python train.py --num_hidden_layers=20 --hidden_size=224 --n_experts=6 --experts_per_token=1 --d_expert=192 --d_shared_expert=192 --hidden_act="squared_relu" --moe_layers=[0, 1, 2, 3, 4, 5, 6, 7, 8, 9, 10, 11, 12, 13, 14, 15, 16, 17, 18, 19] --router_score="softmax" --normalize_top_k=false --routed_scale=2.45 --balance_loss=0.0149 --balance_bias=false --init_std_router=0.00997 --lr_router=0.000462 --num_attention_heads=4 --num_key_value_heads=4 --head_dim=64 --vocab_size=23917 --norm="layernorm" --norm_place="pre" --norm_eps=1e-05 --positions="rope" --rope_theta=32200.0 --rope_fraction=0.5 --qk_norm=false --attn_scale=0.125 --tie_word_embeddings=false --parallel_block=false --init="normal" --init_std_qkv=0.0239 --init_std_o=0.0223 --init_std_up=0.0239 --init_std_down=0.0 --optimizer="soap_variant" --learning_rate=0.00164 --lr_mult_up=1.22 --beta1=0.95 --beta2=0.95 --lr_head=0.00392 --max_grad_norm=1.0 --warmup_steps=200 --schedule="cos" --final_lr_fraction=0.03 --batch_tokens=[16384, 32768, 65536] --max_seq_len=1024 --doc_mask=true --z_loss=0.0001 --train_tokens=248800000 --max_steps=7301 --dataset="wikipedia_en"
Below are experts of layer 15 (counted from 0) of a mixture-of-experts language model. Rows are named router (the router's row for the expert), up (a neuron's input weights, with its number) and show model dimensions 64-95. Each number is 128 + 32 x the weight over its row's rms, rounded and kept within 0 to 255.
After each expert's rows: a language model's description of what the expert responds to. This comes from a sample of Wikipedia text that the model never trained on.

# expert 4
router [143 102  89  75 113 176 114 129 147 180  82 134 104 109 150 175 105  65 155 157 128 107 117 112 124 125 152 142 107  92 169 147]
up0 [114 122 150 125 103 120 149 112 128  87 139 121 153 128 101 167 142 167  65 163 113 160 141 100 174 130 156 140 167  98 140 130]
up1 [164 109 168 156 124 115 120 111  47 146  98  85 158 120 117 125 149  86  87 121 120 163  93 195 114 134 134  94 151 111 174 192]
up2 [ 79 118  81 167 134 149  99 146 159 124 172  96 184 109 147 162  95 132 112  90 150 142 148  97 109  79 135  90 124 125 145 148]
up3 [118 116 105 132  92 103 136 146 136 106 112 116 162 138 104 166  54 132 138 161 174  89  95 155 127 192 143 113  62 138 138 134]
up4 [132 105  87 113 103 106 110 144 130 147 127 145 131 123 107  84 193 148  92  95 131 156 107 105 159 129  89  85 141  99 130 160]
up5 [167 165  59 129 154 116 157 113  83 127 140  70  89  88 105  40 201 100 123 117 120 158 125 139 117 126  56 138 167 116 124  87]
up6 [132 144 101 155 134 162 170 122  75 195 139  64 190 140  89 149 120 126 124 128  91 123 191 138 104 143 142 106 146 185  62 125]
up7 [144 146 137 110  47 122 113 160  89 209 177  45 107 137  72  82 119 140 175 138 140 141  49 107 105 133 140  55 112 196 170 139]
up8 [118 117  66 119 139  63 114  80 157 112 167 134  90  68  98 153 151 109 102 145 160  94 133 188 159 120 137 109 132  68 128 125]
up9 [125 118 103 115  58 129 107 157  76 113  90  90 119 120  78 166  95 100 111 118 155  63  86 108 101 165  86 154 144 185 132 112]
up10 [157  73 152 111 134 171 183 126 121 134 157  40 171  99  90 109 129 104 150 138 111 184 123  89 166 167 122 160 133 153 130  34]
up11 [175 117  79 150 105 121 163 152  99 146 110 137 170 142 106 124 169  96 165 144 131 144 124 143  57 165  92 128 118 120 139 145]
up12 [147 157 172 118 179 147 155 135 123 166 159 158  98 139 119 115 104  93 147  67 120 123 126 166 136 157 103 155 145 106 165 167]
up13 [155 112 140  90 171  98 110  82  98 142  98 108 135 163 185 163 179 105 128 113  95  89 126 125 142 124 107 132 166 120 110  88]
up14 [120 101  83 113 150 139  96 105  97 159 139  71 133  93 172 144 142 137 117 131 162 180 126  91 123 192 125 163 148  92 122 178]
up15 [ 92 165  75 163 129  45 100  71 111  96  79 162 100 127 109 160 110  97  92 148  69 113 156 161 130 142 184  94 123 164  63 127]
up16 [ 56  79 125 159 135  91  93 124 103 100  82 140  41 102 114 154 139 154 152 116  83  96 141 107 112 106 142  69  99 160 149 158]
up17 [112 152 104 138  78  94 162 151 129 148 161 153 156 181 146 148 116  98 145 190 116  94 150  65 123 127 131 107 100 137  74 128]
up18 [ 85 167  81 159 127  93 119  87 142  91 119 151 139 147 133 115  64 172 150  91 173 159 100 139 134  37 126 108 138 136 116 194]
up19 [ 89  93 151 153 115 133  79 120  99 152 160 136 164 117 127 189 142 131  87 139 225 118  45 199 168 108 201  62 142 107 127 153]
up20 [142 168  13 141 144 108 171 125 178 106 138  78 151 119 131 113 191  89 124 109  87 129 148  82 112 104 193 149 164 172  91 121]
up21 [ 90  93 160 132  99 128 142 131 142 145 104 142 112 156 142 104 129 124 182 151  59 129  85 119 110  19 136  74  53  96 115 152]
up22 [163 138 191 139 162 132 120 128 136 169 153 123 127 128  56 131  94 133 149  74 104 145 145 182 151 154 103 130 101 147 140 141]
up23 [126  51  82 107 129 161 115 157  89 111 111 137 138 137  87 161 152 131  66 132 146 140 137 112 124 119 168 130 164 100 151 144]
up24 [178  86  69 169 103  82 159 146  92 125 113  92  69  95 172 125 152 127 118 119  76 110 110 150 107 112  75 112 106 192 145 183]
up25 [124 156  98 138 122 183  86  71 119 117 122  99 154  94 167 147  74 117 134 164 128  83 129 163 134 142 121 117  76 154 148  98]
up26 [162  73 127 101 132 103 139 104 158  82 124 104 187  83 173 158  75  93 115 105 121 192 135 111 109 191 154 132 145 174 140 165]
up27 [125 113  80 131 133 127 123  48 119 108 139 116 140 132 138 144 109 126 115 141 179 156 102 105 172 119 116 135 100 176 105 163]
up28 [140 123 166 141 145  92 105 113 128 206  95 142 158 163 128 162  70  76 102 103 191 157  58 110 157 142 159 116 100  83 129 121]
up29 [128 153  92 120 140 183 146 156 186  40 142 128 109 161 103 125 144  80 114 124 135 120 100 137 174  74 144 166 131 145 111 151]
up30 [153 173 150 140 120 143 141 111 113 140 161 133 116 177 141 143 115 112 102 173 171 125 113 123  92 111 167  76 182 157 125  60]
What it handles: Prepositions and "and" linking phrases, usually before the/a, as in "as of November", "included in", "from", "during", "with".

# expert 3
router [137 155  97 210 137 125 125  60 121 134  79 166 196 123 162  63 137 171 157 114 110 139 137 153 160 138  98 118  84 116 118 116]
up0 [152 148 144  83 192 127 140  96  76 142  88  91  78 144 225 107 188  92 104  79 152  93  96 116 102 113 174 150 112 122 150 142]
up1 [146 138 150  87 122 177 185 114 112 139 142 146  88 118 137 147 162 134 206  91 101 144 150 122 177 191 106 181 114 161 160 150]
up2 [ 96 144 122  99 176  65 117  94 127 218 115 142 143  71 116 136 197 122 162 104 114  73 112 114  57 125  76 120  98  91 107 114]
up3 [ 98  63 124 141 132 142  95 142 182 137  89  99 142  81 168 127 115 131 157 136 105 158 165 136 164  72 115  96 126 167 128 149]
up4 [132 132 118 129 102 226 158 132  71 148  91 119 112 120 196 132 105 136 175  96 170 100 137 226 100 141 129  89  98 141 195 153]
up5 [144 100 128 123 180 142  89 102 127 130  80 150 187 138 105 101 114 160 108 103 202 174  89  83 132 136 151 124 108 105 146 108]
up6 [190  74  90  90 174  89 153 147  69 163 130 153 125  41 140 150 137 132 127 115 162  86  95 103 120 162 141 129 162 169 141 180]
up7 [140 156 102 186 169 107 124 106  77 151 175 116 158 100 124  82 165 185 209 147 130 105  63  97 123 134 121 120 106 123 121 113]
up8 [145 121  82 140 141 152 191 179 140 151 135  33 149 117  73 169 178 152  63 112 145 138  72  85 106 141 177 132 142 105 160 176]
up9 [122 150 188 178 104 138 174 127  75 127 102 150  99  91 197 171 169  68 134 108 128 130 105  66 124 176  51 134  90 137 132 158]
up10 [117 102 168 171 114  87 134 196  43 142 160  52 159 156 113 127 160 121  92  88 161 121 116 155 137 173 120 146  99  91  95 186]
up11 [162 139 146 232  99 142 166 154  61  91 110 136 145 162  92 173 127 159 188 125 118 108 116 207 139 179 170 141  84  70 128 144]
up12 [123 171  88  89 161 131 128  68  80 157 130 146 129 149 123 148 131 143 143 119 102 101 112  98 101 144 124 105 138 135 110 110]
up13 [157 142 145 109  41 101 111 113 102  69 165 156 191  78 118  62 146 111 143 120  64  86  89 126 123 210 145 125 129 103 108 127]
up14 [185  87  89 149 132 101 125 107 186 133 172 160 145 135 159 102  96 163 130  74  99 131 147  56 137 171 107 108  70 129 146 180]
up15 [ 94 185 123 161 159 125 139 161  96 166 161 115 155  85  56 102  92 111 137 136 121 120 132 183 153 105  86 162  87 118  97 135]
up16 [ 84 139 164 122  82 114 137 181 118 146 140  90 117  99 112 155 141 117 132  81 131 136 151  69  93 176 128 133  81 110 152 145]
up17 [133  82 145 199 187 170 126 150 157  96 113 159 135  84 165 115 151 162 134  75 159 143 130 121  98 110 134  63 140 180 135 142]
up18 [125 123 119 138 101 112 140 126 182 101 104 158 144 157 134 180  74 132 107  79 130 160 109 113 178 136 130 130 107  84  94  78]
up19 [139 129  78 180 179 135 106  54 111 120 128 194 190  81 108 160 195 134 132 124  93 134 186 167 108 104 127  82 127 115 118 144]
up20 [157  88  93  98 172 169 164 117  98 212 153  96 163  60 176  96 112 102 112  95 160  82  87 110 107 123 168 139 141 117 153 153]
up21 [101 154 181  95 153  72 109 107 184 137 145  99 156 193 119 172 130 156 100 111 130 100 166  72  99 127  88  77 103 125 109 135]
up22 [140 105 102 126  84 102 144 162 116  89 170 120 112 123 124  90 133  94 160 114 109  96  94  46 132 133 107 152 100 124 164 109]
up23 [115 105  60 107 177 103 116 128 179 124 182 138 103 147 144  93 129 128 155 133 136  90 125 199 140 126 115 117 156 139  88 151]
up24 [ 79 103 160 133 100 110 110 148  53 106 112 122 124 101 169 202 129 128 144  64 117 138 111 117 158  98 121 100 106 128 138 170]
up25 [119 137 111 189 156 167 147 121 136 138 156 159 176 174  64 154 126 124 120 197 169 186  64 189 111 114 135 112 105  84 118 114]
up26 [111  79 100  94 133 180 129 136  62 193 126 157 136  99 150 116 198  83 127 117 134 163 160 139  93 115 123 109 124 121 114 110]
up27 [149 187 130 104 128 118 143  96 140 107 155 102 180 129 147  87 161 204 170 143 161 190 128 116 116  77 115  99 115 152 154 100]
up28 [138 136 105 142 104 137 112  79  97 130 115 173 134 155  81 102 141 134 177  99 195 125  86  68 123 153 122 103 144 132 139 129]
up29 [147  92 145 112 134 153 141 113 135  92 122 108 120 110 123 159 166  83  98  97 160 121 172 132 115 161 115 152 130 117  83 138]
up30 [120 109 140  90 147 159 124  97 139 155  94 143 129 156 149  99 154  99 204 150 124 145 106 131 147 157 147 111 144 131  65 134]
What it handles: Number words, digits, units and table pipes in statistics, as in "six starts", "80 cent-imeters", "/km²", "million".

# expert 0
router [ 70 139 123 159 149 132 188 183  98 141 131 128  92 108 129  97  96 189  62  96  99 125 130 129 125 154 151 111 127 144  92 110]
up0 [120  82 128 174 154 118 145 142  79 221 171 165 120 160 115 162 142 162 131 150  88 116 164 165 141  87 126 120 184 116 146 155]
up1 [125 119 104 143  88 132 138  64 111 143 137 112 150 164 210 156 154 158 115 135 201 128 127 148 158 113 210 132 125 163 132 104]
up2 [ 94 142 122 174 133 146 166 165 127  90  86  97 123 142 103 178  92 146  88 135 153 104  98 130 142 174 140 122 113 124 108 147]
up3 [ 48 143 187 101 174  63 151 189 140 118 118 154 114 171 169 173 155 142 133 168  95 170  74 135 159 135 139 115 184 160 175 124]
up4 [121 136 124  98 109  98 137 135 140 147 174 146 106 124 138 143  95 172 118 108 171 167 172  94 167 142 152 128 109  73 134 156]
up5 [124  85 163 189 116 121 133 146 113 125 125  86 111  52  77  84 132  89 128 165 135  92  70 163 130 121 110 111 162 158 170 109]
up6 [126 171 113 134  96 150 129 118 111 125 180  87 128 111 139 138 153 152  94 132 146  99  53 213 122 152 166 157 148 198 142 116]
up7 [110 188 124 133  77 139 118 135 144 117  74  74 136  67 110 167 135 113 135 171 195 109 107  75 109  94 116  31 102 115 115 101]
up8 [148 137 124 123  40  88 144 153 129 140 156 132 140 120 167  95  74 113 169 129 169 108 134 106  90  83 169 142 129 106 114 105]
up9 [ 97 207 146 140 164 153 148 147  54 101 130 100 134 145 104 141 119 108 131 132 192 114 101 129  96 113 119 157 148 148 166 174]
up10 [112 138  72  97 135 158 141  96 118 180 167 133 122 101 105  96 155 115 112  87 106 138 106  93 125  76 123 141 207 155  79 169]
up11 [172 156 101 151 117 148 197 122 128 150 117 121 144 143  34 156 129 106 163 142 131 196  72 158 119 185 118  93 176 132 107 129]
up12 [131 144  73 133  52 174 180  58 150 130 138  71 107 109 130 121  72 172 101 142  77 112  91 147 193  95 189  95 148 150 110  90]
up13 [109 115 167 178  64 173 188 184 112 179 127 114 135  88  60 110 196 179 141 150 150  99 147 104 139 141 187  86  92 164  75 135]
up14 [128 154  74 135 125 125 140 130  78 125 122 164 184 138 145 149 173 145 102 148  51 122 135 109 147 181 172  98 117 161 140 106]
up15 [112 171  90 150 101 113 125 109  94  62 149 188 108  65  82 142 143  81  92 121 121 174 152 171 119 156 127  91 109 102 114 172]
up16 [114 160 144 169 148 142 173  97  96 106 106 152 146 106 181  65 128 134 145 119 171 135  85 159 118 132 163 143  85 162 164 134]
up17 [123 160 131 181 112 144 136 128 110 139  93 133 169 117 127 151 121  38  92 157 107 116 112 118 119 115 128 129 187 122 149  80]
up18 [129 141 102 102 101 144 132 103 114  64 185 129 124 114 127 199  61 112 142 132 137  69 142 110 120 134 176 125 120 126 122 182]
up19 [115  72 146 174 160 169 161  79 108 114 153 134 136 117  84 108 222 124 114  80 131 114 149 124 105 157 121 119 108 153 118 140]
up20 [110  79 166 141 137 148 131 157 154 115 159 152 171 119 110 139 142 143  82 144 135 188 109 171  83 169 156 119 132 129 100  98]
up21 [113 150 107 109 154 120 100  83 101 126 104 180 168 106  85 149  99  92 110  76 113 164 150 142 147 143 145 124 122 148 141 158]
up22 [151 129  91  81  64 134 150  48 104 128 135  60 146 118  73  91 141  87 110  89 123 137 153 134 117 109 134 138 126 148 144 154]
up23 [ 80 107  92 124 121  69 120 115 141 124 159 147  66 138 132 146 126 178 105 183 148 169  57 118 129  77 144 210 116 137 163 149]
up24 [ 96 182 174 131  76 131 133 151 141 126 146  48  65 109  42 146 142 145 122 172 156 171 123 120  71  87 149  95 144 108 113 133]
up25 [123 147 134 145 112 144 163 203 101 131  81 138 127  48  90 140 155 116 133  88 105 107  76 100 102 208 120 106  83  97 187 127]
up26 [130 105 112  87 136 153 106 137 101 184 145 121 132 126 143 189 169 114  60  95  81 145 174 119 122 115 136 116 153  99 103 137]
up27 [116 136 146  99  56 157 114 180 126 113 148 128  87  61 137  91  74 144 154  81 118 139 113  82  45 206 148 112 117  91  92 130]
up28 [146 197 179 149 110 105  73  81 138 174 118 183 151 176 140 127 108 152 167 115 135 144 104 134 148 169 140  65 139 120 119 137]
up29 [141 146 113 102 112 112 171 122 132  65  95 172 132 125  92 144 133  88 120  91 123 121 142 122 180 190 165  59 117 193 140  82]
up30 [173 143 154 118 142 101 129  74  93 148 143 106 166 169 155 155 150 175 138 121 139  94 115 116 156 157 141 166  71 173 221 128]
What it handles: Mostly "the" and "The", especially after of/in/by before United or New, plus biography openers like "is", "Born:", "Country:".

# expert 5
router [149 125 148 139 221 103 123 158 147 135  91 112 107  93 161  91 156 186 132 115  59 182 199 145 108 116  90  93 140 195 160 154]
up0 [ 80  89 151 159 158  95 129 143 123 154 175 206 162 112 126 132 102 118 113 171  93 179 172  86 141  86  97 105 109  78 145 153]
up1 [112 124 138  90 137 116 117  83 124 168 159 160 131 156 130 156 137 163  95  95 153 129 163 133 164 134 135 142 126 116  70 197]
up2 [139 140 136 146 206 147 177 106 115 117 136 126 115 163  93  86 201 171 123 101 109 155 127 161 111 129 113 155 134 156  99 143]
up3 [144  86 126 151 153 146  93 171 134 140  66 134  61 157 175  63 125 167 183 153  85 165  62 145 119 141 108 187 129 124 154 207]
up4 [130 106 123 145 188 162 114 128  53 129 115 130 113 114 136  77 111 180 128 139 123 140  93 103 104 101 113 140 143 122 132 120]
up5 [148 115 164 115  75  67 140 137 169 188 104 136  99 100  59 126 120 168 105  90 168 134  65  95 172 143 130 177  79 111 134 119]
up6 [ 87 123 135 105 116 105 140 150 171 145 138 121 129 105 140 185 102 160 162 137  83 187 103  47 170 117 104 157 152 125 133 177]
up7 [ 95 160 110 176 150  42 110 111 148 143  88 171 130  85 197  78 158 173 126 148  96 106 123 131 144  85 127 147 170 156  90  95]
up8 [ 89 101 141 119 153 170 113 123  87 130 146 159 155 100 111 172  83 142 144 172 134 165  89 174 167 108 118 140 200  91 172 158]
up9 [148 177  95  97 177 142 156 163  96 120 132 179 127 104 118 110 178  97 103 138  93 145 145 123 173 125 187  99  88 132 149 106]
up10 [ 96 131 136 195 150 149 171 109  79 134 129 161 128 141 168 159 114 185  78 100 127 186  73 137 111 198 179 104 173 172 160 202]
up11 [117 160 159 163 143 122 154 115 148 179  70 147 112 153 136 206 130 131  54 131 209  78 100  63 117 159 127 101 165 172 122 140]
up12 [170 196 151 172 109  83 205  92 123 114 129 114 126 134 164 142  82 129 120 135  87 169 138 183  75 117 152 128  91 128  66 117]
up13 [135  90 149 165  95 117 109  62 143 105 116 152 126  96  91 103 147 111  87 124 146 148 116 172  99 118 155 147 170 120  88 127]
up14 [132 109 118 126 128 158 132 138 123 105 158 115 145 193  84 140 167 133 107 103 108  84 129  94 134 129 115 148 145 173 111 122]
up15 [164 102 115 137 101 171 147 117  97 130 102 125 128 154 113  93  86  88 140 102 176 102 136 133 149  78 167  75 121 122 125  89]
up16 [105  96  70 155  84 105 188 119  92 115 136  93 145 201 162 123 107 107 139 130  81 127 158 127 157 129  63 168 143 203 183 139]
up17 [ 82 163 121 157 139 137 126 110 147 168 131  46  90 120  90 178 171 166  88 136 140 129 120 189  94 160  77 151 110 140 128 167]
up18 [129 127 160 136 178  92 117 136  86 166 168  93 155 108 128 119  85 118  99 137 144 147 102 165 106 121 114 106  94 173 161 107]
up19 [138  81  93 168 132 139 155 143 136 100  80 149 123 102 138  77 155  82 161 161 130 131 123 122  97 100 203  86 167 144 126 123]
up20 [124  99 136 155 121 123 102 184 177 154 189 139 117 160 109 168 185 183 187 132  90 141 118 122  73 161  89 133 123 148 131 187]
up21 [164 135 136 134 169 139 162 153 116 127 141 159 112 142 118 135 161 103  80  64 128  89 121  65  99 178 160 109 181 157 167 165]
up22 [108 108 119 152 178  93 127 134 105 101 162 110 165 153 187 163 105 130 178  93 133 143 100 101  91 101 127 105 140 102  74 151]
up23 [163  60 101 234 156 166 132 124  98 112  89  95 131  72 151 103 103 175  88 190 103 149 152 163 112 117 154 141 112 133  84 145]
up24 [114 204  92 102 127 171 161 139 185 168 135 118 145  98 137 137 147 111 117 142 115 145 129 140 195 113 137  83 159 130 124 179]
up25 [123 128 130 224 140 112 128 168 104 173  79 143 126 127  99 141  97 156  82  99 131 140 104 101  91  97 122  97 158 127 109 163]
up26 [164 126 104  83 149 142  89 110 148 151  99  60 117 171 176 153 110 136 141 100 162 145 160 110  89 179 167 127 105 206 153 159]
up27 [ 98 111 143 139 122 139  90 156 135 121 131 139 108 106 173 110  54 150 160 135  99 187 109  93 161 136 127  50 124 159 164 143]
up28 [159 180 165 166  49 148 151 147 171 210 102 112 163 128  99 123 113 137 174 127 130 163  57 117 156 108 156 106 107 170  91 146]
up29 [137 116 179 190 111 157 119  80 150 120 165 118 125  21  80 120 101 165  59  69 126  66  91  73  68 112 153 145 177 180 127 137]
up30 [137  88  88 157 117  84 142 179 168 105 164 137 112  74 152 109 159 101 164  72 158 161 109  73 145 172 123 106  76 148 167 163]
What it handles: Nouns right after the or 's, such as criteria, appointment, title, adoption, and closing punctuation ending words, like s., ), ".

# expert 2
router [167 141 163  87 101  91 146 120 129 114 179 132 134 159  84 167 119 122 139 103 178 124  96 124 121 108 159 178 173 136  77 144]
up0 [176 142 166 117 109  87 150 125  57 131 108  83 160 119 180 123 147 134 151 131 143 135  37  93 175 132 130 210  95  85  85 137]
up1 [ 94 149 148 130  87 134 119 153 158 160 147 101 167  93 133  92 134  66 111 162 119 153 109 145  19 172 148 160 110  89 112 128]
up2 [173 168 158 121  78  79 135 142  93 148 158  80  93 167 155 101 148 103 140 149 129 130 138 115 104 164 103  94 190 119 122 171]
up3 [106 103 115 188 169 179 140 111 110 105  96  83 145 146 128 121 172 134  48 151 166 159 140 175 150 149 153  94 143 174 107 160]
up4 [144  60 131 126 146 157 197  74 133 175 133 124 134 173  88 104  76 111 164 115 176 125 148  76  68 134  74 165 149 127 102 173]
up5 [ 64  96 106 136 177 145 127 162  97 111  93 118 149 134  93 181 117 148  84  80 117 120  88 111 145 116 116  86  96 161 128 137]
up6 [133 152 132 192 115 102 144 183 105 125 163 115 101  87 116 149  91 106 111  96 160  89 136  95  22 114 126 129 120 100 204 140]
up7 [165 102 187 128 134 122 148 165 157 129 121 142 142  95 117 133 161 130 107 129 114 152 132 150 179 106 142 111 123  89 128 122]
up8 [117 149 119 154 102 122 127 175 162  46  96 126 155 104 165 125 119 150 128 140 185  82 160 112 146 182 163 118 166  99 154 151]
up9 [167 117 152  88 139 143  95 123 168 120 135 196 119 117 121 147 182  97 136 108 114 121 158  96 137 117 109 171 178 123 119 149]
up10 [149 141 112 171 107 147 178  90 109 117 163  96 150 113 138 113 146 165 149 133 160 131 111 114 140 184 130 163 153 161 146 116]
up11 [ 76 136 126 117 138 189 123 122 100 156  97 210 131  99 140 139 131 126 123 136 136 160  81  91  83 116  94 110 108 124 101 140]
up12 [ 67 150 134 128 106 115 175 144 150 109 133 141 150  86 128 180 109  90 136 132 168 163 184 115  77 112 123 116 190 138 162 108]
up13 [150 100  76 145  97 111 164 203 172 149 139 162 136 135 117 143 150 132 131 107 160 116  93 204 143 145 164 175 101 142 147 109]
up14 [104  82 168 127  59 133 102 164 127 195 142  93 119  84 141 125 169 189 131 143  88 201 101 173 114  87 121 177 128 146  98 145]
up15 [156  68 146 118 121 200 168 114 129 179 122 158 111 121 127 102 154 109  77 118 112 120 103  74 107 176 139 108 125 129 178 140]
up16 [153 102 118 110 181 137 106 150 131 132 182 141 121 149 127  82  84 129 183 106 172 200 160 143  99 115 161  79 187 133  98 130]
up17 [128 148 125 109  54 133 150  14 103 145 140  67 144 146 175 107  77 104 105 151 102  98 123 110  99 142 174 124 121 161 131 125]
up18 [123 129 137 127 117 142 142 108 103 120 120 138 116  73 139 162 122 146 135 136 112 155 121 133 132 152 187 115  90 100 176 112]
up19 [174  75 104 126 149 139 137 179 130  97 168 101 168 179 163  97 114 119 151  88 168 145 102 174 118 144  65 175 188  95 130 126]
up20 [113 194 100 160  80 217 153  78  88 150  50 131 131  56 118 177 154 148  94 130 138 170 127 114 124 175 184 126 138 180 108 141]
up21 [159 143 119 103 114 157 189 114  89 138 128 141 120 129  84 134 154 114 112  98 109 114  94 166 188 144 107 203 101  96 130  76]
up22 [111 185  76 119  97 158 114  80 118 144 111 150 118 141  80 159 148 170 141  99 179 157  64 131 102 132 129  67 119 149 140 156]
up23 [ 91 114 110 186 157 171 138 118 120 109 170  82 122 101 128 121 174 137 133 119 149 165 143 122 156 174 150 123 128  81  88 158]
up24 [124 110 130 144 195 113 152 136  77 191 132  81 154 104 137 113 190 113 126 170 130 147 114 130 120 169 158 155 117  67 103 158]
up25 [140 105  97 124 143 126 113 148 111 116  94 135  93 180 144 141 170 143 159 139 127 130 170 111 186 195 146  76 104 134 150 126]
up26 [135 121 162 174 117 161 163 144 108 113  71 118 146 156  98  67 126 139 141 115 133 112 179 165 153 148 142 122 118 161 112 136]
up27 [166 130 157 102  87  68 161  90  94 185 103  94 113 109 101 161 139 114 100 113 161 120 154 187  87  79 136 151 146 120 128 125]
up28 [139 115 129 145  56 113 133 147  72 191 128 154 133 112  99 213 152 135 160 128 120 152 178 177 134 178 184  70 130  85 157 142]
up29 [106 132 162 139  67 134 147 104  79 113  53  76 163 100 149 105 155  68 112 150 124  81 141 116 122 199 117 147 131  74 157 168]
up30 [ 92 104  86 115 126 196 152 149  41 113  88 186 149  99 131 103 134 114 125 141 157 102  84 134 141 144 124  90 161 104 176 186]
What it handles: Single letters and short consonant fragments inside names and rare words, such as Guns-m-oke, can-v-ases, "Ir-b-id", often after a capital.

# expert 1
router [114  96 144 147 108 165  79 157 131  78 179  86 121 151 119 123 163  66  96 170 132 105 134 126 127 116 101  91 128 117 163  91]
up0 [143 137 113 164  92 161 127 165 143 143  94 106 152 117  97 126  84 106 107 163 181 159 129 161 141 153 114 167 120 132 110 132]
up1 [151 120 157 121 108  81 111 153 112 195 110 104 157 150 158 147 119 122  57 170  93 119 160  60 141 108 132 125 141 164 101 162]
up2 [121 125  93 106 113  67 141  69  79 178 168 148 145 116 187 104 144 182 157 141 112 122 113 212 137 146 114 164 106 163 189 139]
up3 [152 108 164 136 116 151 142 118 165  83 115 154 128 117 117 131 140 118  98  98 174 111 122 118 103 104 141 101 134 129 111 126]
up4 [103 144 114 111 142  98 139 159 139  82  69  81 155 118 165 147 118 110 100 123 133 151 137 109 115 117 159 123 137 103 106 121]
up5 [ 94  39 105 158  99 189 128 157 105  89 160 139 147 135 118 139 151  87 186 151 158 157 146 163 152 184 134  99 148 107 123 124]
up6 [106 136  68 120 111 157 126 163 144 116 174 121 159  92 131 110 118  80 139 151 116 112 100  86  80 122 127 141 139 190 160 122]
up7 [142 140 133 156 101 143  99 112  59 139 154  80 115 158 102 115 101 119 120 169 116 134  73 130 108 118 163 159 108 166  85 114]
up8 [108 136 127 116 121 104 109 117 119 130 117 158 119 188 138 123 104 120 161 151 146 109 131 117  66 148 100 111 136 146 163 130]
up9 [147 110 105 119  93 112 131 108 130 160 105 124 132  96 151 156 157 148 113  97 145  66 105  97 171 117  39 176 122 129 218 167]
up10 [120  98 180 115 195 178  88 123 112 109 169  72 193 111 174 113 130 122 137 107  84 153 152 123 184 117 142 110 114 123  94 108]
up11 [109 130 148 100  56 193 169 149 120 160 102 156 166  94  95 117 142 156 107 130 179 146 149  80 133 181 141  97  87 115 150 116]
up12 [117 113 122  80 160 165 140 116 155 164 141 145 207 152 184 132 180 166 159 136 117 177  52 130 144 196 163 120  59 126 185 175]
up13 [118 183 122 124 123 139 131 120 150 114 132  46 152 131 108 136 146 108 183 119 139  78 132 102  90 136  86 111 103 132 199 168]
up14 [114 142 137 140 129 125 126  88 156 136  94 145 113 150 171 192 128  35 157 125  80  70 124  72 156 130 155 129 121 133  78 183]
up15 [122 104 147 176 119 155 109 128 111 126 149 159 152  93  77 144 121  87 166 126 141 111  70 108 179 109 145  97  86 130 104 122]
up16 [141  94 143 161  85  83  85 179 103 117 184  98 134 109  52 167 138 122  72 106 144 160  96 121 121 115 161 109 154 143 154 152]
up17 [134  94 195 170  92 134 103 163  89  92 126 111 109  87  97 107 134 140 177 124 162 125 118 107 117 110 219 121  88  94 108 140]
up18 [148  97 107 145 145 119 147 175 103  68 154 105 138  92 101 139 132  87 147  88 147 137 110 179 111 140 132 173 163 123 145 156]
up19 [117 160  93  87  70 120 156  89 103 116 158  68 193 147  83 157 148  92 112 150 101 140 137 111 217 135 102  81 115  70  92 115]
up20 [137 169 104 141 139 124 140 209  92 144 159  88 153 147 112 138 128  55 131  83 146 130 144 109  86 158  96 144 156 114 142  69]
up21 [140 122 131  70  98 198 144 112  88 137 120 105 121 134  86 100 196  86 110 101 114 114 152 129  99 131 135 110 125 161 116 117]
up22 [166 110  98 173 123 109 161 121  71 134 161 149 108 180 124 126 144 133 145 138 110 100 128 180  98 122 123 135 151 138 125 130]
up23 [ 97 184 133 122  95 150 184 105  99 132 155 146  50 106 157  81 105 174 203 125 137 104  89 136 138 148 202 138 116 141 189 165]
up24 [162 119 127 120 157  59 128 111 119 111 130 113 130 134 139 103 114 136 156 139 135  91  93 120  62 175 161 199 130  77 155 144]
up25 [113 124 104 164 117 115 169 150  90 154 145 117  87 144 133 162  57 126  84  88 181 123 133 136 124 166 152 127 132 184 139 139]
up26 [154 192  80 127 164  66 142  98 100 146 125 116 100 102 132  77 187 121 152 105 125 103  87 120 143 174  93 110 106 120 182 164]
up27 [163 119 112  91 148  99 150 111  93  62 134 198 160 112 161  93 166  88 100 105  97 146 177 138  96  82 118 113 153  99 146 171]
up28 [119 141  83 163 126 125 172  73 129 135  16 141  93 108 163 115 102 111 137 129 146  94 138 180 151 168 154 108 138 190 151  99]
up29 [126 153 107 122  93 182 111 167 114 147 195 158 152  99 101 139 105 155 217 118 158  60 169 187 161  94 126 109 167 143 108  87]
up30 [173 134  90 190  98 156 180  47  81 109  91 128 188 142 127  61 139  53  96  76 131 104  76 111  93 131 167 146 125 161 105  67]
What it handles: Determiners opening a noun phrase, chiefly "a", "an", "his", "its", "this", "'s", as in "at a distance", "at a young age".